{"d_model": 128, "normalize_top_k": true, "balance_loss": 0.00322, "balance_bias": false, "lr_router": 0.000387, "n_kv_head": 1, "init_std_qkv": 0.0188, "init_std_o": 0.0, "init_std_down": 0.0, "warmup_steps": 50, "steps": 5703}
Below are experts of layer 4 (counted from 0) of a mixture-of-experts language model. Rows are named router (the router's row for the expert), gate (a neuron's input weights, with its number), up (a neuron's input weights, with its number) and show model dimensions 64-127. Each number is 128 + 32 x the weight over its row's rms, rounded and kept within 0 to 255. Numbers have three digits each.
After each expert's rows: "mostly gets" lists some tokens that are sent to it at least half of the time. This comes from a sample of Wikipedia text that the model never trained on.

# expert 11
router:085110141077102134082132126115195127149104137091124121144131130115118163194140130172105085149140080088178122130096130160114164137152139123161169119140144109165152142150072164107101110137088136
gate0:132101132110140158104151162121120176166106146149133102147146178144163147154134071148140157092128135097133132096104133156126181098134146111143153134132129110077072129149120122118186195130149097
up0:126103137154145146116094061120123057113087135133158132124149168139123126099083133116143114135146154122178220100157109076150100087179183075134151135066117135137119079106096118165177152188157134
gate1:076114173112144110119130102123072162098096117098147077143143131106106094157145157090149118126102144099156119164165123181168124085117179107162083086208132187159125121108150166165098119148171072
up1:128125174098146117123117170123131072132128136145084187171119049135165138061103059131170096157162154122069104105116123144181126128079134116106154087092100116115121124120093136085162162087148156
gate2:146123145103152127144110115159139147080100162157176149114154142099121095169148159181113098134102117152072103110170163172082092162131119113092110098146163141094159100141163172141100067047124149
up2:098166156069146101120142147146086135191110120099076129117088105136161078113122175111118131119125174146074147168113127066136219127113124143092155116191180156114108159100143111115184200148129076
mostly gets: " the", " a", "\n\n", " that", "\n", " The"

# expert 3
router:135131145071073131139130172130156136091131091108132142130148097192163089136094172136138157113067105139108091115166132116181156122140158103081120155149122129134067175175168126140104127159146111
gate0:188122076134117140162161130104124068072118114119144137157165089102133115135154109134155135147060117132164079130117093101145192119095116188126104101102148112166148090122086113147155188137120158
up0:207139067117095174131090087093090105107131140106157178185112109100134182084105109154097144083108123054121171132123106104145094135146089126137094109110161187163117111159087108145160156183146188
gate1:150101163081116142145134116139074153174136099101141169204080130187139092206088173099145125052111132092164099108124149076092095092091182151117146091088122176062134143091145104082133121161162091
up1:139138152117126106129062164071201143164122109126191111128147121134071171108134188078081136129153107113082114158080158121125126115094123072184128086091176152124072096152133124091147141070066202
gate2:128098143107169094151097199108109088138038088114129129130128191154181104168108099105087150161132087085112204154079090126115163112084138109107147127156097156132075126145089143130122077144087158
up2:129118110120087117123131131139156132149159129085071174166192167192107129109131139168122116118152168152114132185152095111137152158096161109076091124145146139132117107145139172159122100122158096
mostly gets: " made", " such", "ted", " him", " used", " known"

# expert 0
router:139198093106120129147070120139132077152152174116174076137161137114112134154084199128105130134109143158108158148109130114195103080094135141137159126076126112114174075144169107187040102148111096
gate0:137127162090075109104162139148079108147085143122163144081113132114141170139171114160170116133116083081146154188196152073102106150161070130120178110108169102073134146138112075152099122173130168
up0:121132060111170088176089118072109100104087208146140122199161118127148110097090086126111140121106099113122110075085104128139109090138104131060170174112120133091099132088141145135099111119110108
gate1:166139077069169154106136147176182147171128192123114121135141162112097170129136157189126164139089186122100137091113189141151178117151106142123103142140138106192114074134116144159152138131087171
up1:111132140111108158103120107128138109111161132105132125081126107109181110148147126096207141119150096155136162145166040102065099111079122096109161147140147115091105152094067131183100183119148090
gate2:229149162102152097161127141099112117105129122133166163165036139130141196119176127162125068152129099111158122162170154098094101143119162149125043120194133102133115143113136153156153166153161084
up2:165112118110123144063111112137121130107095092119133119152093160104160172141114132129130077093149066107118118163115125131161083166071158125108157091082124116132134126086145108094145134181136180
mostly gets: ")", "0", " 2", "1", "2", "7"

# expert 6
router:148106088120159110109163102106101164150123173175097139104165088142093113112133087114140153149122131158128098114134077095151136211047078138115098082123127089134083100150130159121108145160138129
gate0:183153116082158190105134102145134146155069145148105108123098162095122176129127137050131055143101107175163204091123132075181225200119072132117129163117149173142087139140127129133170096145116119
up0:144148115159074189065096142154176113147164149144165109158092120080147126134129161086114165187123115115115152123143118115125092074094066128126089143120141125128179122107099068173122137124104150
gate1:139116092077078174143183166134087122127094165155174184140162098132114152157142106134160146095178113121182095098146044136160116170135161121119146164103127143153139112149132092116163135090172161
up1:143077127076125144125085108164107165096162142140142092183128161122114155154129073078118118165186103182104155104163120205148124118129109189158055176123171133148178149143126165151129079160116127
gate2:173129078125116139044130142148180155146126087166040102102172073043141096130140093156205105134107136133150076124129172150178157124146035142109130092135096130173138133114168142154101112136128114
up2:094122090177162169059107134145119111184114051175083096099163107097151118150106143083139137172106185102159111108163082135136090158141078132123169092137114131163160113120144119142065093116141118
mostly gets: " American", " city", " United", " state", " County", " British"

# expert 10
router:118107179129064167172148175158109110106132119079154139155148142125154179064099117106124175156113158127158089118174162085101192131125123154109134185140145144076194074104125089152174152109102155
gate0:123099131150109148122204091171083121105098141070198189096117142158127117130114112114125152083106138122134121095113149087098155117094145151098161125108132116107134092120181075091140157125135130
up0:124130157109080075092112203087101086198062114109080167134162089144141170093107136129140155136092113177127194115139076132131158129152106113114134100125183164091164051151057123139099107169144135
gate1:184161149157068182196114085079074146130130157088137111110118163131145164136147137094203138130084153060137105147188102095181153189132098157083149155069129139134098174110111132161103088078075178
up1:115107167041111163117109135098158128101095098131071110129044112097156092099143134152140107120068116109086154072163106162091086111128111113117092196099116166111094148176099132162100114151112137
gate2:181105143092152149148089177138100168105158171068186105087167168096172190104124112116137188128045115079158126115203125090170121127143138137037134145118145129125152129154093114143084111152132179
up2:147116183131121115132136100140118106062137112176134071123125152149143165108156161130149128154139112094031154184116123113115087083146121098112088104125189126138159132146177111119184127157112126
mostly gets: " is", " was", " are", " has", " were", " not"

# expert 8
router:132175151142092140148157090165077090080142116109194136128153113177145168117120168091128110162188094076080137077112133111164081119116078121147136127164143136162142077165108204077056136127106171
gate0:143106138118142151153092098164165150116164126097121136116133136111120141138115110123119081152123124122095173104132177164209229143102167155078115110113107140100104125174130147126133132132103040
up0:090129072100136096168143174105122116168119125148128088144118143147125100081205121148189113105108116057083137125158084116156094134104108119150110157218158147107127120055148120120134159100156108
gate1:162177133127115062132074115074119107167122161111120117049166178147095142133160131091115130170121103048138149107084122106115143135176134157128144174119106188126121178123075123092087171128136179
up1:081101163186097130096134152123147149086160117105098143166172033085125120169139101143104110118152087177115081115122157190148087142151115120171127086062117143066126061083058120150131076148149140
gate2:169093158077062138117152117115116119173145096167154150109197131113139125100118215102129101105117174141147139069122119090140168085143143157135121121159151133110139151058097130099135141182158125
up2:126064101131202059122172125036127085113181135152092145109111141185094088182136085132147126133128146089117108115129160170153063149164135137155152154128106113108085136112100134108156141155141121
mostly gets: " in", " and", " for", " as", " on", " which"

# expert 5
router:118097048166117100121090153102109101156175123155142129142140105042110133091097154178128077162082105171125142117155080132076102135103107175124160135176127156146147153105144095146108128117089139
gate0:168114117151134113055143122112118160149085127125072160124143178101036151121155174142137138140064152089146094101109126097137147132093110117066116123177156162128118064115089121161111128135105111
up0:109064134087103087078189142112098076140091169138148139114110166119157075101115166142193135152117165135087172175156080126116096100074152107182157145152094110159105173096173180111122132114179148
gate1:143115099108125128113113130115101071129041136123185189143160137171127147134155149159120130170085095143089128129125160102143121135159128162094122113092104124131075110154145074162119120093064171
up1:157145125096141119072146172126156110121129144183167125244074142181130078141158137173122090102108160131098155108109137169087162137137157129154093123179130128104161155086184144124146088109141127
gate2:154153166115142201139165143161137166129077112151125158113134130131141186123156107000151124185122100108129129094094108145183140121100142121090144152099125104119140163120160148145103167144080169
up2:154135117135148171181169072184097109170086123115156141079065026154158173115183131118140156121134115129176147155119133097087138119113132121164146098118149156083134144098105128163120094177100160
mostly gets: " |", "|", "  ", "″", "%", ";"

# expert 7
router:137151157143150098046122127142133201083105113113129158146092175112152112130163142112104094089108206102162094115103113183056068109147134090159121147110112148161145143139075051086158101138136141
gate0:163117118052159129129121144128162143125087119084123202111151162093150143118154155030142152074151148125117168133133148101086133164080161088138141150120161180168059094121152097095128108135120121
up0:123127194172187128127144143120144133118099094089131141128173149123126082136118137111088119142171154100156116165082125117137143083132146105107110115089090111074154106143155150129102111128170110
gate1:209142114102096151174164163116155181123161106110110141125134175063103115080096095112159090145135127169123181171118132149109128118138101130177119153115177149126071188165145116108152121124137178
up1:129135150124147080157139171130076097106107128113130188136134175128164172183153123131129128157105170091087157127146141083112080125166098126154058125086116132107194131099130176126127114136078108
gate2:166172120133109114133122080096152177146098113168116214178195060120159131121146133181122106118116163097166157140141166113161109129244136135074096159137127189177105103114129070124120150087126093
up2:153127191089142118146145142114144133120085169119149078061129172155120112154112085122113174130118120108141092129099171153106093077142112076167119117165128135040141056158077123156143137163083112
mostly gets: " Me", " Be", " Go", " Mo", " Best", " song"

# expert 9
router:166090152157203112154159153123146137085100139145125154075122104142108076117085056092141111111142159125132152089114148115140083155174177142137069121112075090090077143074085038090176128108156114
gate0:117070127100106114159116140148129155119158142181109119122161146165107124169083121133110149130206123096128149092144128190140143105140139083156101134159088124100148057098115093095118179091108161
up0:118144125126084177090167132146108104117157149085116141111088097087086143124122085193086105143021119144112165072123177108140119203146163137126123172121136072176137097119103131162128135126122136
gate1:115111098088144164124161100174126105080184177072078121148149072154137131089095124133141125152128148198139097106096153056156083181126124113109135111133084106154127100129134081128133147092123052
up1:127123159094108132119146137102092100108109115106106116154099101073086043157146087097118141177117126126154069106089161133150166094153156147127156144108086108088037071117198129131138093152097096
gate2:156118191128123108148096123095090088142140146119176130127100138099175123086138032155131098092113138159135153121165057151166136173140184104070100166100077153144151120123169129124104130146111122
up2:155141163114132105134134081138092046136162154118196147142103128057115140111121158160111196149130119188135149099132110152118128088210098152076157135130126110172092094151156140149068149146130200
mostly gets: " John", " U", " New", " Ne", " J", " Ha"

# expert 4
router:131117164119147134163210058121114128175113157147123107121123108151095132175139136148109135076139150129180162149150178123105138132164158094128087161104123142114098127139155172216135102103146058
gate0:110126133122123096068128102147050167184152142102126132131115139126183166072168163177078098184108153111200220137119114099151113160183118145117190187168152093147083131173161129138113110113092190
up0:096094116084175133140176090146103138063140121112128125155150206146149158163105133138113083167074126090118078165199155128141088137113114068101150107114132128132082170173114098191132112145115148
gate1:169092090078133161114157180098123120105126160087137037090120165134100155160154103135145126119084128105111111134166198160153165082139127119094167113124134095146066157124108188128080057082135108
up1:138154137149140144113120163120094098171104122180135146065057165130232146156132157130107142150157168171069160087181157142165109125118143115125123140196176117113113119138124185137121089126117072
gate2:133118226110113115137111087167128153136193135078171132150113145103138152084203187201132145066151157127156095138161091118107130127138095104107103130148099096164158108147174200226091085151110139
up2:119196107155144160131144166152186163112169135134107163130135104078102102130125121069111186180118138138058119118085129160118138115097155134048159115148175115053133079083118094149087087154099087
mostly gets: " C", "L", " E", " L", " B", " Z"

# expert 2
router:146096092143141141103078125150137169105098116143114143136104201147099119123199076143142134079085141157073155169111121166145132115133120141073109096120156176120129214113114174086150151108160137
gate0:098157122115134088102161126161148163086080109146126129111093073132164153164120136127145065135118111169107060168114134127187160089139107106147102095068170142177165170113168141113159137092070156
up0:149099158169183134094168087143198100160135126105082129214138127145156153116122150190060139147125103128158071134173167135080117136140148137073162189142144140142116129157135163146178123165119143
gate1:155117068163135187128088144118148119152099142128139207142116137146091136093138109186152137076131124155098157115126087108086189162181128072109113100101118151138119147074095165158109143157169123
up1:215093108168168164142118168110175164124065185158134135122166077142087166120127106126186134086095128219079124130171086129082180129170160111154104072090135157109153174069147106124133163123177117
gate2:130074139092131148086109120189122108177137124116090150107165059118168147131067129102126151113187127162115108119107203134099140143133129075124141064118150106113093129133114075076151111084121099
up2:134113213097125091099108088134131145140136107141180167185159131131133185104122116141191109079120173159105131122118111135150128116124121137107078103056134158113159149142068150081160170170128112
mostly gets: " t", " co", " Am", " dis", " s", " res"

# expert 1
router:126136107153087128129106136068158098171112058113079087135093090095184124092147102104145149120171112114096095156139131127136163067113128136151153084133130055133140114076184110134172135108117150
gate0:179130081112084131171130117118126123119098110149112119099130100171150120143133118171107105132128147150079140131080104078111093044163147114123112113126104127076121165143130076083117199128123138
up0:144152203129140172173126153150150142175049088156157147119146134074115117119167082130150140080119130158142126155120094125110135124146127119074131112119139141174186118119081128160097147173140115
gate1:154164123084144168098104097103094081152181068112148128110100109159211162127090164086160112139131124123198134152150108105192142156071070163160116127113154093121100159105134123123124142120129115
up1:098144186106107174146103155132092127142058150148167113096181135113146103075147111143140103162087126140117102097101116121051101105127207077069120127200113139140156112108146126143159144220125140
gate2:191119112127124103136124114127085146125167141116117165091130164048138174205146140103147150146089100162122121140089127118106118056171118098115146111124171119097145149121150116077092149141149178
up2:138117136202129157148124122073176083163123118125102136096130127168120098143075092172123112072151147174140097080102140113154135050084155156088147142115127184180106138160131101161128149122105107
mostly gets: "-", " (", "–", "/", "{", "°"